config.toml
n_layer = 12
d_model = 128
n_experts = 16
experts_per_token = 2
d_expert = 96
d_shared_expert = 192
activation = "swiglu"
moe_layers = [1, 2, 3, 4, 5, 6, 7, 8, 9, 10, 11]
router_score = "sigmoid"
normalize_top_k = true
routed_scale = 1.0
balance_loss = 0.00652
balance_bias = false
n_groups = 4
groups_per_token = 3
init_std_router = 0.0271
lr_router = 0.00127
vocab_size = 2048
norm = "rmsnorm"
norm_eps = 1e-06
tie_embeddings = false
optimizer = "muon_variant"
lr = 0.0105
beta1 = 0.95
batch_tokens = [32768, 65536, 131072, 262144]
seq_len = 256
train_tokens = 421600000
steps = 4176
dataset = "wikipedia_en"
Below are experts of layer 2 (counted from 0) of a mixture-of-experts language model. Rows are named router (the router's row for the expert), gate (a neuron's input weights, with its number), up (a neuron's input weights, with its number), down (a neuron's output weights, with its number) and show model dimensions 64-127. Each number is 128 + 32 x the weight over its row's rms, rounded and kept within 0 to 255. Numbers have three digits each.
After each expert's rows: "gets" lists some tokens that make up at least twice as much of what it gets as of all text. This comes from a sample of Wikipedia text that the model never trained on. Tokens count by the router's weight.

# expert 5
router:166113102140142147119079125127149120134135183135138096139178140068105169111089140118133135152170099176164130178058106186146113107102152136120188123108152140161130083180097138090168127155163146
gate3:158118157116129161127149104079172165158113102151105110149133095098125055137144069097151163108144172157069088179123131118179150162096157127125151170117185144138137066123169129125122137139151135
up3:163149131094176132183113124127153101123099128044121169109108129152154132117156181093131073156083098117130143123116141148149145089144104120161119114122162098124154202121140162117175108163119063
down3:155178052117123106116079116153134141124090088098123176148091103126072175160091221159085098143118095107116143147098163091187114132108159118128166117148133187085118137141146134174135139039115178
gate4:122148149084144154141099157111102108117099145106092097124196128086128155147094139108090125119114061114123173127131124160144102135104113163133188062153058157158180176138076175113098159124119170
up4:143092083126127084141162228088104152132158072142114141082077108158138091128188126155149122145151126132132101154124090181088151136128113090120067155120139176104113118105124108105121140180150097
down4:131063084164131114136137154103110219150105088127113129111093135144115098119196107168104188102156148101159147111102143134136155192125083097168136154114211210142105134134143135100112153074147089
gate5:104087106132146139119143108128137087124112204098179120108126122152109128174129157108133145098130122126185169112156137151102134075033149128147148142160087172140200104141063095103118084150155091
up5:121128106147164132084096110102140083118114158174106088119098153125142113125093132176116151157136136130136102080127152158188110105121121191110168147109099164146172082093066079150200121171177086
down5:132102133132182103188063165107123115124083091139147156123117107139088126122148110130141072163151081131088147122106124162152134136167104133075081174151104126086108190142074149124154163113129082
gate6:144053214168157151184115118127103128112142168144154114118153130137150153144163105091124173169155137228150093146138142115133115106165122091146132118157176145117201124123117087104096112103137146
up6:128099092116156150140132103149148107125160115126140157152096027141123142063104127133080068139131082083134202140152105160147185129162092126152181097135143099083135159129133156164091147055101087
down6:168133126167161161001111107132138141110146119089116185097130113218137144147131118098142196085082124150182163122102118169148111089128106164179178156127127091156173156109130133161082123098122111
gets: "al", "ian", "an", "ic", "man", "ant"

# expert 4
router:151080097154112162083074108078100112148144168126132150103151152103154119076097158131152108165143142160157107097105091066163164181138156066113158142123158088202155127149115147165135106102124134
gate0:089081091081103151120150185150125120154108125111110163102152103094122180085141119140190117051132157116160137081146144131152100104111148120093182115159145083129032102090149148145122116173094175
up0:125088148093129092124125155148167135133164067142112114157101131034122092081135122118114127150097149125065104176086086172171208107112100185179101132135118136139086087157129147128113183121128123
down0:192123133083123153126170154147148074160162134150149149212134099205109109158126129161132140177135151117124145149103084170155123129116102139185117139179107179121184072149082063047153148149108072
gate1:118091114160164160137100099136129176079138162175151073131162110120127132152147157064144148122128106133229186101063115164152132116178157176122139133144070163152112094084125121207140204105092078
up1:100134061120061124177139112128090148122070149097084135120160140167118128116179082138121125126130162116118159126124146186046188096138106154162106152127137143118128115174085123107121195103151162
down1:088147121145081149138145125073115115162144116176132114173115050163086144137143126106152141097138066160077161154173129148119139153154186149126056116117210176159139156161131117110158146134115146
gate2:143082061083116134113136162113168118146187140127171212098096132114065153109144127182145156150133131106142134112126100126153128119149097083107099173067133111159188128124100141091092092083172120
up2:134154159181085136127096136133147115105097160134080115093124134127178074137162130063126129159096185146132129120135167142115092203132144139111131064137112196129152092149138136167160123088180111
down2:185105138141143133136092102111159141111128116152159094086184115105119177170121140123158094142087163093156148148127096159056140139131156128107097144126140123130200085195125105134015086143120124
gate3:196086133156085098125167125098129137149129122152135129156130165104124167132122188117066136088164081083131106138111087149196096067149191098097103104142075093084114168132111137180108167130070092
up3:119100139150113140148108078096137153146061115156131064123138100118153146160174150183121123121126130081084131111127099098148133116119107137172131128138092089139108162158120111099146165125047180
down3:111146179106126095138075120119090167100083071164147062153148111189164134106141065186187146142140136098158148119110149155146170098087198114141112155123117146149085120142143180124088179122144144
gets: "-", " S", " ", " re", "S", " he"

# expert 11
router:186134136179149142121114155145087101129175172087126176092145160098152161130088161123215086151178134118157051098127124069130118178138123115134160096111111170107148098111171105175154077105127100
gate0:137122099160057139132107136133114199128129128137082138128159119138150160104077158094187125100122112142146080099122152158097112082150095140129125141108195164117077158085106156165108108170098128
up0:139139144070148124018113149122161129174164100110165094155151129161128142160160108137153115097171112146129154212112091098105121147108123155100118099188145146139117093117108102170107118147206159
down0:088174096124184156129169144073184138153142108166074084082125136086096150150083070134127136121172120107125122101090134133109150066111091142104129154175111139157151114120146087128198116108090130
gate1:187141047161148126109157122136149120077159196128134120139071146117143127137179184090158114123169129169048104064107136120083096222112124105138210155170111111110195134101173179108109118146111103
up1:183092082139078140151165161147122109164156158135155175112137155083106127125102152094142177138114106102064067121080132158083147149176166119147069153150120157129131109152095152105150126166179161
down1:162153151120182083148082163082107107107120122133121134125091141108130136123203145110170121124102083067145134130132172067089130125138133054198139179181125107145160143116092135116131128154149112
gate2:150188104098070122092089133143199149096149143148171155104145194151185116148155153060222129100120083141107077154108098122183098205145108090101117134108142094112119157147095103123123056140103109
up2:098110148165179180100092122074129113080109091197143079153125118127150155142165082155153111190201134140160117132141167155123130118081092059129107102146156110030144114158163154139111180138146102
down2:121100071122091141097107143143110179115157099128054116125107144108103141105143120153143131100189158142178053142113110126137134114096135127162104123118179157152146097105107091103139118149108140
gate3:177186121174142137094123083179110089177067168110085179105141130119112083114076124050182075138198174124109150150104134122106128074156152143076141115107092143101100146159188145123091093144142140
up3:150139086120121134107129055150150113119124087094055130090065149162134081165072120119145161107144171084147115087131065113162115094141155128087083081130148083100167204160150136100164127149106149
down3:114187190140121135104133063138129100116137094089077129075144176155134095106145127112141164138165117161087146107065078148086163059142079129148146113093125140063138080146096164134113136164172145
gets: "c", " C", " F", "d", "C", " P"

# expert 15
router:148122117156135142136114140065129085110134133064056092151146088097199134099107133077117075112122115120153106135111131100199149118153187071148170157098167111143173110138160169143096096152202093
gate0:140084122127124097119162147039115087088083201112082131131149113159132116139173133089106115136143124130194093138086119180123167094147141071100080121124133048055138162136105100142080153139173113
up0:190113110143129153190102135116051163121135165137131134112110149158125212137075119141154149136117199122091130160088164145193156136130112093141128129154167087102172144106107088114072163191108118
down0:160134124126142147147081079095111095142112136143089091147179174124122137175123181121123080117156170115144146102179095146090109124100111153127100125143109113146159098135145141127052093192112077
gate1:187120110126097129115159181118163108190089174102038078162115138108192152156135120073118118165102083140174136160086162142136123156100207092109151127176114119165137125108102161107122202140123092
up1:121151106148142139148116092162104087138174098155127083167138151126139142103122121106088194130155169098127192091115104102074094127058099121114111158138120103141150151116115093126100115178205071
down1:101153192196159093100160157139182116212094122118122089091118144104113128179127108127133149170112145110110178105076178132170144158204146122162086133100114103116115079130146118169122131090143098
gate2:164093142163170160146163057058133151122167104074116060163180094082094180181066166149163109096147082098106089172139136124203158159138120130190116102185128097115108116106181203172099104138139141
up2:176163139172148119123160094088076186084168139180168132156186154099119142163050145103127125093107143099088111109100150075170106150166094091139162107149113093101103168193157103137177134149101139
down2:104153156147084089085119158195128176099145075094175153076130081106139114161085164144106185184122135110103078143118143119135085142187102135163143144141109146132105167069152125109153108086110186
gate3:106140101115137178136111093107148070130124144104080122148130163092177080146110114061096103139093152154096132122129126112080099120141173160094102107096173126143128106155092094082094187116163119
up3:105129100161083189130123137138172163157154143077084156103117130079160200082174126137129145170076193155148093130112139078163124123159097162104092228092109186155151123159153126153109098158103169
down3:174117125141142145107086115143116093132131106088073098186142141073126060160093130145126090123108131099112146123075172109145149084121114107103154124060147119129140111156116146107140175108149076
gets: "ri", "li", "al", "il", "in", "vi"

# expert 14
router:165166103181156171174077158088197060164147139118088145039158175107102123098113102121186109144130193144115115129133103127193107101103165128121165130163192131124125111159119130142105111107153131
gate3:111140139137155120158095135072162127076139153148108125129083159081150135101151136140119095142145087026125180153107144118075187122113135104108140195163135143116128171118152138124182080163127115
up3:123100091130167145114127100118150209106165135121143120137051128180125137199085185090156093105067136106139132146131168109136101036125119161129095138136174073145163164128157121156123156172125111
down3:165130117099137099107111150146127240137096136101175111075139090186177161113057164135161138154152094150199135103141118117172143080161168113169132115128199113086143103132093112100167105114118168
gate4:143086129155192173117144177126149073061166160110135155125126110134143174172098114134159116141098126160112119126149132115149129167116131114122210066178112177188153154175108151110148102159110141
up4:121137146142120134144100151124084073162090151142147082133149139095104112150110116143122163077132096127073105127132205120105098163136103189147098118098107120135109140176113186136101112143125086
down4:088149128126083149167138070122156101188121125076128118126131116111191139135120087165107163120133111109046104169157167157152128129120146140155107174070107178100086101044111096143145090132111154
gate5:153117153123174136146090120119169071156142119142109149102156149130141173111082037150153114167095188124111106105114102120121127147201102116163116172117121158112130035129146168119182065105101064
up5:104146116101121117088145139176086146119154113116155135121089099148114161197125186107089136118200142100135055178126126114149185108102150115121194142148164141060131162151131093185082134105168175
down5:189118164114097152135152107163178157191093158167138164151129053132106140100194184070211145143120119145182138173158139074146117138122140167162124158111162088124131143181174110116103110112149117
gate6:103128103116161135155167160175149136128094125118160156127140091067141131105072088108110146222122130140175117141119125192110139085168134158154088097121116146131115188096144116080131130133179143
up6:135137162114136137133152131189122103143101143105176111092121114149163174140054137150156129155156117098118133159130112141153132093193111160149109104123114165159107155133152092095105124103130071
down6:107084171143130134135134097120178116139134086117166112076126189179141165129135115132111171099112090092089127087196073148182160123158126167132151093113139148119141146125164132136146103120161131
gets: "\n", ".", " (", ")", "'", "=="

# expert 12
router:126120039158129148120117104094169129153149113105118126124089146097135160090095124086146105121159124145183115137118077126179089129144134061166130154110182095094143190121112089177107086055156149
gate0:108138093107157131135134035168184130075108140132154127163143129145154084102078163132143054168123146124110108136102123167123110180142094066132150083099079171131143151102101127104075139120103104
up0:145120155138167189107104166153108180117123117101131154150124097078117170102163116153109122178181129121132098104083138121120102176147132182154152117189148109151067110115152106134169133154163105
down0:113089132116090132094052127086055142165134168169167125092116118125100103149111135078139172118228166142157090120114097090138140093111153208096119169098164133131130086088157114137132144065144140
gate1:113128093139158131097143099163113163161127134132183096076131113121070081146083185123089138130111137124132120164068116061112099144062175098157099108136117153145109161155083056182068083042149119
up1:127163117146181135154155090148149181151157131144181182145166133099102078146102147127138108145176112148168132147114083057161135138163120161075117136119116165136127110125096166095114117098170126
down1:185161068149131142165166104122087138112082062132083113114126074147147167160139102102183131156129124172116159138096096119156075183128152146151106087104117108116152081153097172110131147142124087
gate2:092161112147131122084155124076155128111150147168057120161156109063176162078134137087129178128143130116119113144146107150193167177126137105165065162126129164109161166158097085113128118063114075
up2:143108129106132113133076123119169128053131193113148158150164125113120087108077141107149100154114124110143084132149078188120064163105112143094112133148223173106104146094105069111109115133132097
down2:173132157134107074044100108124177128129170065106138132090146128116071184140129161136104158170138104154162132124094108085070121170131122114123071119160108130104070106091077137145192093116076144
gate3:149072172094139081111142161117159153120090131104183145059169127088165173103125160108125100163106094141136088090106112090146057097123147131146141078081093132164197101124084130162139105067168130
up3:140125105088154162069114131115180220153175126108089142124125162134155157130075102100132153156141199179087089088107103100087150129096160163099113136137182159101135156133167080142120129188119159
down3:076145138103070110144144107065120113118149063142117121097218131088148112128129103136107113179146144098096160135167075108065160106105147104164121156095176119113131110107138131152169127198124137
gets: "a", "o", "la", "ta", "i", "ia"

# expert 8
router:128178081177106123108117179114179070169126158116124132138166098115137128087106136124148089075113134200160076135120084092103139151148097089144127198160138147177114126103126120139165116106133177
gate0:126080118178057126175169097117113125140134156103197126084177108156134105181096182117107107124102086137121116141065134181068128097164128111105089141145124103147129125206152149184115072166102143
up0:116171174148132105124139085196151119146116095195122136086092089134104090117144053096130137144187111130102101134095082139150156117126117191116230182118159094056153165138138103079098126100103088
down0:179057115148069156176143100083134174089174125107140134101071101127114120138117164145158078147160116101145131063104144107196166143048162132150137111094139139104139122127099164131071115146131156
gate1:141127077139150181115106146155173133172161097091118159109164139110135103103151136130144228118033088129122098144160122038169157124153143107140128214140143133105155124117152139167123080146107162
up1:118130157126086074122142133167202148146092122152128186162101074122173153124119127123141137103139110102085108102171133101090175157111137141134072113108141130085123143116171172086087112118185102
down1:116113139112147160084096103138085124124116101113155158119122124158159158086182144125175131124100116116121130110140173082147107077149152130114092164176120183188146123091135119137144049134185100
gate2:105107096127082135104109111190219070163128152139052145121191165135129138104077105087098105106127044190108106144146093126076128098127074163113150129074095104120121158140143140133146101132136129
up2:149120096169123160067152096116074163111122112094151166097106122120173124089140080073071152126166147159134117145130230103085086123067106166147172164122136131106126145078163146138130138157168165
down2:088118059137131145074098180156132098093184141066115103136134134148128118112128126119107144083131170107092106128121115167107145176037079066121140104200115152137170126100103120079174135165122121
gate3:151113164192139120119148137119151068178120130127147175145137133089128075167213169123148136118116128090176088154147089116110108138155103154130152154123100143234156141112140113089143120143122063
up3:160089182070173158143106098116087113069067088145159092102182141147107097117093129145165098184122119149044115097137158084126164152189165150067163120134123127116108101174111119131164149144165140
down3:137121083110121162103179059103083152126144116145125126161123140111091122136090131110152102123124119132154165133136115082113190159107131120121165104130120160152157123171133184162098136162176147
gets: " a", "y", "ly", "er", " A", " an"

# expert 0
router:151077089132101131094096119128152103160141107120084122062094121100199206135096167122177116191149149165164095137140113105126111133160114085133164188083105144125153143169117136133141097121156119
gate3:146094098098109151125129134138141109103099123163142144105155113097182096123176176075094116101119116122171121146127126114093100121141127097164060127098151123157104167132091117165104051125133094
up3:111165076118121131096057121128133122164119154144116211113166101122108154127159115108131108227073166131105167146166153103157164146087119166188135118133171114106133127116105079130093161115123095
down3:143127123138153103090118107131167082184146121099165172147149133124160149142154142175114070139118107140079201169164208119127109089124143120118126059161134157115108183114106160111117142115132146
gate4:103128122143123100099076131183167103043143161119068144113179114085095149120170103100154170100098113173132149110071106118109120134123142117142163126042141179090134143117097146203068207152145152
up4:130190128131174170132156122119181118125150169134105105147075101183092107145149143162168150185149145051154143132114087088165147074156111091132088135166102098129146099145121182130146079110139172
down4:103078153123164155156117102149176124128150172134120070125144106095155130117071132200090140137169129085148129111079173086140206189112136188127130139142159114139181186117125125146193146169081166
gate5:138055115199136131108200145161135072120155109107123122190120130161148129171126110176109121110129108083136114051105143213136085121110104125105129122152120091156086130161152115131096086162170145
up5:143134117114163126131170166178155126099130121103114098115118112098102116092133124173159097161155170162094117155123071089155143149133167136173108137101078132162142100056170109164171153137069099
down5:131103141134117168113094154068100127099141085164153136066082126146123127111089138168078139072058128119132162131101153076132168125105150137190136072171128121120053186166098110092158172045130123
gate6:146140141112116130109137139167148133123113128142163149121092063196155132105146089140160167150132089093166116110127114067135119112112178144095169134068086097126091081143135145155139131133120128
up6:102117115090150122161159129166096185136105062113079110192118122167127124049134134097110136106162069114177100117141104175150163154179128108134141098169107117164120101128068130109116122089085124
down6:089121110114188167120113186158063129153117091130130106169111133123109160080148153103065104103097157185108069142082170107190154112103047087152139148053114115170094154113142116137086158113121118
gets: " |", "-", "|", ";", " the", ":"

# expert 2
router:159058116158087171117118211104179093128141144138125116103187144091164130100069136100132065135145112101167091120119108105173191124081131112101168136125168099141136166134165071079065116116124146
gate3:114135094165087161156109145114197122113148144081167142162111176138188182063153163138092108146167169104177167171150118160123121101135122082089099132070092109151144123119150068050119182102114172
up3:082100089148158159148084089144071122111112136155095140108197077122145092108122156099118116183098111184090078117173151173151150115082165135160206072114155109142116096151161141152133099163130110
down3:143133090090116100088111159120128078112159146098127189104066196116122109082174127174114117147129155133171199106150131133105130135123128108083101152084171089150139132125065113151120086111114106
gate4:115131151168137147125075139140056120141177212097100109110102049119108168124128157092151034083167081137171187141088091091112122185140116138135091104133146117152130116104165079132120136088089140
up4:109135137139139151142179183121141074091117155157139097115108225111139096124116122192113096117068097136154097161100144064182160113076072144153161078099118140118116143173111145087089152143125123
down4:133152105126124124161168148091106100112103126200085078170079117088110088132170096119114159124187124107137067100128130144097148105109081170154161135167102158113142119133145139138147067127157144
gate5:166083114166124090128156172142130123121121110088124176101139170209068071077104142119184084097127123188086153156080135144139113079074132090137076168101154133143141156132157096142139134108075150
up5:106136100147072114174129124095114152135126103083105156165086106122154108134117166145123078103086114076105161159086107133057142100124125136154091107119096171097137139152117106098092222104192103
down5:095194066178137150097125083117158153100172133135172062138110133141107111128126061171089111213146151119133139113180115095137126167163188097079142166098145097180094096106101159129110154085178146
gate6:131097168171085126121114139175111106157126122108091091085111130142089126118158061081171154135095165131128168148150094096122138155119179078090121152197127114125094072129090125180084140152130204
up6:135071109102099165111196140147164148163131077087091136156157138119078149121131116110104155096114145100077162157104166142133139086160107127076092074120140140150102108165147127135128188143067100
down6:189112108126167105108144126097108154168118097104179134116126141116057131086144105129130136034033148135102156111166112117120113104170107091114099124137087138172160097122127110139117127144099134
gets: "s", "ation", "ment", "ity", "y", "ion"

# expert 9
router:183129100156096149110090144086118082142187170114080178111175071070143154092111134156147106153134148124153030146104084148155118097139110129170153149144155096192104109113084167130101098126137128
gate3:089139153136080140192113135112156069111112126037141162173098116142180123095095213118077044162120109156113093101126137154102129114069123122132154080138155143184106086076124133110116121103121095
up3:034128123135131098131159173195127085156161086094138137074180100137145111074072152112118137179087104107104099128149150133135097141126113175097147129145149113055152135083168106141122143124121114
down3:162160160099151106105118081137126115123116116101148104215166169091101159137104136137098129103139148134073136126093068146136107105117134128126162076076144134191089101130071097217165107146125133
gate4:146122113079120242115096203159075087153102147134158116113125095153181122060102167176144164137110137099159134079137130134097160136131094123122171153143108091122117163130144157153139082122102125
up4:160116119095133127077191150109162110205143149111082182105109083115122101114125115136109124114123096094088133082123175117141121129081113157105146091159150145135170090076215144140111166146142138
down4:137136081114141106131184146124109058098061067159142145126133235127142095096096165077128143125197120121122074187118103146121116067154114133119111157126119162149176163166128082126159143120105134
gate5:142149125154098083174061102084139113123172173124143148042199109097144155129135095170118110122181118149141136136051125120181117142106166152134142118158092084116120140121146109157135111169099157
up5:128140168157120127110101124210107120109117069084119134091138060102193138068120140128152109179123146096117108164084147093121113146098114099179110070117128127145124118127143119096114103089099099
down5:092109170061072135137106101123137091147104152114137151157155159130088134156171189123118246130165173151131124134202081123113089121135079139179062095120128109161124123118166139102137136124102137
gate6:087125155107063121096147175128070087127177087107165159125107122143138128129089117133086096184136113101118093104136138114232135120153155108165140130109077139149080199133104064126098149147142123
up6:134131076118145038119144119078145146133097121109123130124106153133124119177157178105108215111155087174141111119098164163085123133149056115114113122099160107111201078111144136125140147117146150
down6:189128101113174160184127161126134209052099190151144110091077155131152111176169099134085112098120152153117144183121093159134157120125113176057178126113144130187170124155069163124129142141134087
gets: " 19", " 1", " 2", " 3", " 0", " 18"

# expert 13
router:138138123208077140160090162130126101136134149097086122094177073058196120112114146112126082118183175152115105133101103099132126132108116129153201125093207122112156182145156171139131101070120084
gate0:107117104127190071176124129141137147176170108106163165112106128130172167116117085101104091100132114137157136110143110127158125116142175146102116083095110060123123156135107139205102109071126142
up0:064072115125101102129112108152122093128142137107111176099166076094143096138135112077139124092085177165142123177149136152157103142131130169112113121142094155089159188199093132134156077145121086
down0:107128154127166029117117131170088084106150101084109114047148145119143214131114162107154120102068113143175076142150115173110183106156127159148123104117146120198159175139137157116155141093120155
gate1:136174101147146144118080125163089080119134079120137201127131118118091139124051076140112142069127152127145136153116126127119102127075195086138177101099103142129114114093157157130133099128117161
up1:110139096152187161180094123114176115123134157118128181136121166093168134108114157162042133103131159113126139153092124119149138150109086177171142078150084124155107082155115132061133077088167164
down1:130113093068147124119154109109162180162097100023136149170141170097135160114164127152092148107101131085071162149170103131171147116099162112124170117103172132081157148164085138137159115131062055
gate2:135066166139133159159149108110185107137108098147142081143160109129175092128127183139117108089139086149144151099157075149131116066160145140134114162129244126135159124192148139154133060094158128
up2:182160141128081067129164132083131158120171136082120144146134126102098135068131099178134107114091115112130135162125074210135179156173132125153099127142097126146177093128094174117097087122165070
down2:132155185122122145203131136115135091189149086108162122179140113153117144068124185160132093151172201111098144091094114185129129129164126169152139112118130133186075190084108130094177140074148107
gate3:127198103155128173157118079144116115105133132146157072141113151173081105095158139133106144156159138180137132145074141093084137110089099142106090139120106120188123172158120118128128092119150169
up3:053082186108087115140099122151119152079116105132129101123124132144151114051149194112109110067173093085147150106149172157149192154137138087074124091109080105190094155152133063147139098118094142
down3:108169075171122214118117165130146107049112114154096122164154100142106124083121133133148081147119124149115212130117109154134184095198051224144080136096114133122157095176073065117107123112123129
gets: " ", ":", "p", " re", " de", " p"

# expert 7
router:152147079160116110177121149087100091149175142127142162051119104132132180065077156117157143146141170139138089153124099092135117184151099080163142160133123093143130189152137135108073124093143176
gate3:108109106093161086136152149117096112108109156111165135119144174081166061106045208160068141145148103146120160128099159188117210138109128116168120140092076149110094138143152189123081104097076160
up3:117174102082063160096098084134112161129063100101070126140097121184067194065129119123167060123164142093086052173123073136094126119122091112150170144121184100141099185104145116133127090144157162
down3:095116113171128121109121128118136151135112116140081114088145115084129136117159098122117082170225125134180101119150117062130093108156094157112102132157083092218170139127090144118123137165165109
gate4:120174159196132185136107104128105127115113166165097165062198127154125147141117168123116147172153104220049063121138114147151093116101128080092170123154133115147137085093127153099121154124116147
up4:085124199140143139111041126106090108139127125135131189114185141123120085109132117119139176133132112134091156092077074106140105164120078065078058126132199099130174173145120128121176129142109084
down4:148157143146064182117122116123121109123170169144157106100066122182162135108160176137140129153071117111111131084093113131094142190149109094140114148131074133146182119122159143069115146139094142
gate5:102171117097165134152095102140125126133160186133126136134137074158160147082073122135162055111167104163141129164154172078090095146129119152126130206118087085138153144121093098181182116188082167
up5:154121091173052149125128067109139177134170099058099159173115104165081126110129077075126129131140134148075116114119100121122186163238145087144177110137145107122110138152179128119069136127095163
down5:117169139195143153153138081170125143116088147064177162104171127080134117139101137112126089085172069121076114142120118154117136109129162117158131154162070173166147106204167117163069141109117128
gate6:158134143109117121116185070130156102118102109123124094113131093159139059112166143099158135119134170120150130110105102097138159074126149172128174146142045121183080116143087122099102097162117094
up6:141129067107119098204128121102140209128147148118137102142064096120124115152059161107139122185130099147115102085123200240115172085087134132131154159099090124176126188138128107188129146105146112
down6:141102195139072119205089095116140114137122071118155112096176160115127125133107160154121124134147103197114120099133136116131145106138156122103111069158177098130171103117160160124127093165142192
gets: "s", "ed", "ing", "es", "ated", "ted"

# expert 6
router:169135098118079147166091109107139075129153116118113095149140164094165119098079095123132164134173098153159147155094103101137182150124102139131115147101176109139122133132118089110107105085158152
gate3:137097137139145098118206138106103100086191128114138096102098135193126130090093136128090155147138095096127169148142112140089130052096128116130169131166119067147124152114133105114144155150147075
up3:170155164141153116119102113162139161141138104163118134119177140145181194138140096064125119148076191148106151120066121154160107143193133158146089148185126148052108155195145180105074133123149160
down3:077129085131119128135124135059158169075132120081070103077101090091091144177136133180157103110148140168077167149149173118138116066101192079106142160122134079174102146108134082117129153102104108
gate4:058126103121111141100146091099163130117124191089153100143130025113128083203093106161122152155174106140117113162074133129085142120083141151091132120187127110125187099177188110147140174155100104
up4:132103102113168160150160081122191118169174162203124132107151085166108145152102149147125081121090086207145129106167143118121232103131093094165084149134156142120150089102145118113174136178081095
down4:063143156163145101123104125149132129121185107126123071165111123097171139089129125169158152122095157126098126121071160114051100110125159137129142120186106099144112092114129114118090176105130123
gate5:090113230080103167166105158129096123114161104063078127134129108097116074060145114157160157153060142118176150129110129111153116107127082093080195154153105148113115128096167114149189106122128135
up5:142148145149109103120157095104127135125108146101145080109066105054149195173090099136079104111095139126143110118091166132122088161127103235087145147183143091131156154093127141140113113128154157
down5:074118120136135155171116154093110026090119109167133177162101051148111116103107138108092149132181109159132201099153139118171086170114070108145140119100108161156128206127136129116134138096200089
gate6:121161117147123048078155122106153128179144116154145158184136080094157133130113138134088097105113130151140148142097185123114206137163078163080098120102128156133127188190134142125172078093159191
up6:120085206136138118142104181143167072155129142142150147081163150179146137071086144169139105151087122086094141120134112082098106145125169108122128197109102098087125188192103145118128126158096154
down6:098186113119111118071134063131120156128149134127158120195110121105155088190159132118143115125185130183193101152163145116174084092185147128132140083176136169178095097062106115123108118182131098
gets: ",", " the", " of", " in", " and", " to"

# expert 3
router:146148130137099157118071144066114125133196142128104184120124065134182142097106140150145150160172164154159095149159088120129134140135184093080141141143140180112118115172123148155135115144139114
gate0:097194113074130130124142176105087084134125088137055143142118120134167133135086109169157105096130178140177159062160146124131084177216151091118099127142155120195115129142096167115125200119059138
up0:140126120140126163139092103118087176095163182103139113081080078110124132119061131076150159139159190124131175143137134100213125069131128117138182104178076137047151088073113167145118150065159185
down0:139106125143139187181153082074145160083144130159183105142159088121138147147175166139142127092120119106165151108101128087186149107191139146104124191170119091100121155138120125186160160159118163
gate1:108135138068166152193119131153213117127192225147062152095140127068154135127118135112198210139166073163127121109126117064096097116091123116126105119172125078111138103137130088121095118113139105
up1:127105100133150093085094109146128181096092068123181139133153133145118108146170153152162119072128173144157103118130084092171186161120143111113090138103079148127108159113114156096113089145109106
down1:125070121100179094136158058081162036137139105149108081140184140130086127172145146131151120135124051114139116141130126101125094112103095167060102162139150155144125092195123164158128094133109121
gate2:150088163107079149148130112085089159123146115133142146158131076112072120145109121123073127135151123148172172117153101101149191130139169089063106120155092199081113188076042120148128146146093150
up2:123127071163133118137164088120098173161159128129113199154124061137099163096072072179127149112137148120124150154145177097105133133156111108125108160102110137140146104154082172115220061120143116
down2:117169163115094146163153144083089166096172078124138134130174112162099116201116119102177096049128137101141136152118110173090120131150178083152081127124123161047117109108097108099161136142138165
gate3:120148125071181132134119139134113129151143060139154126094163085112154117119089108118120135161103155130123173119174171138135129134107177120167161160212120146122184117188161114123123094138108126
up3:110144203120121096128105140105147167150092097142180147120147119144124094164160086195167200143141134125134090052133080142117170061180116106128167101115090079126097189091122094119079170145109155
down3:115156152096114166101138089194130156157154144085143095083136077086114142198111034143157132099167166163125113104101148105091103106153134109132136088120068091175135176083120088146145172116108151
gets: "g", "n", "d", "z", " G", "k"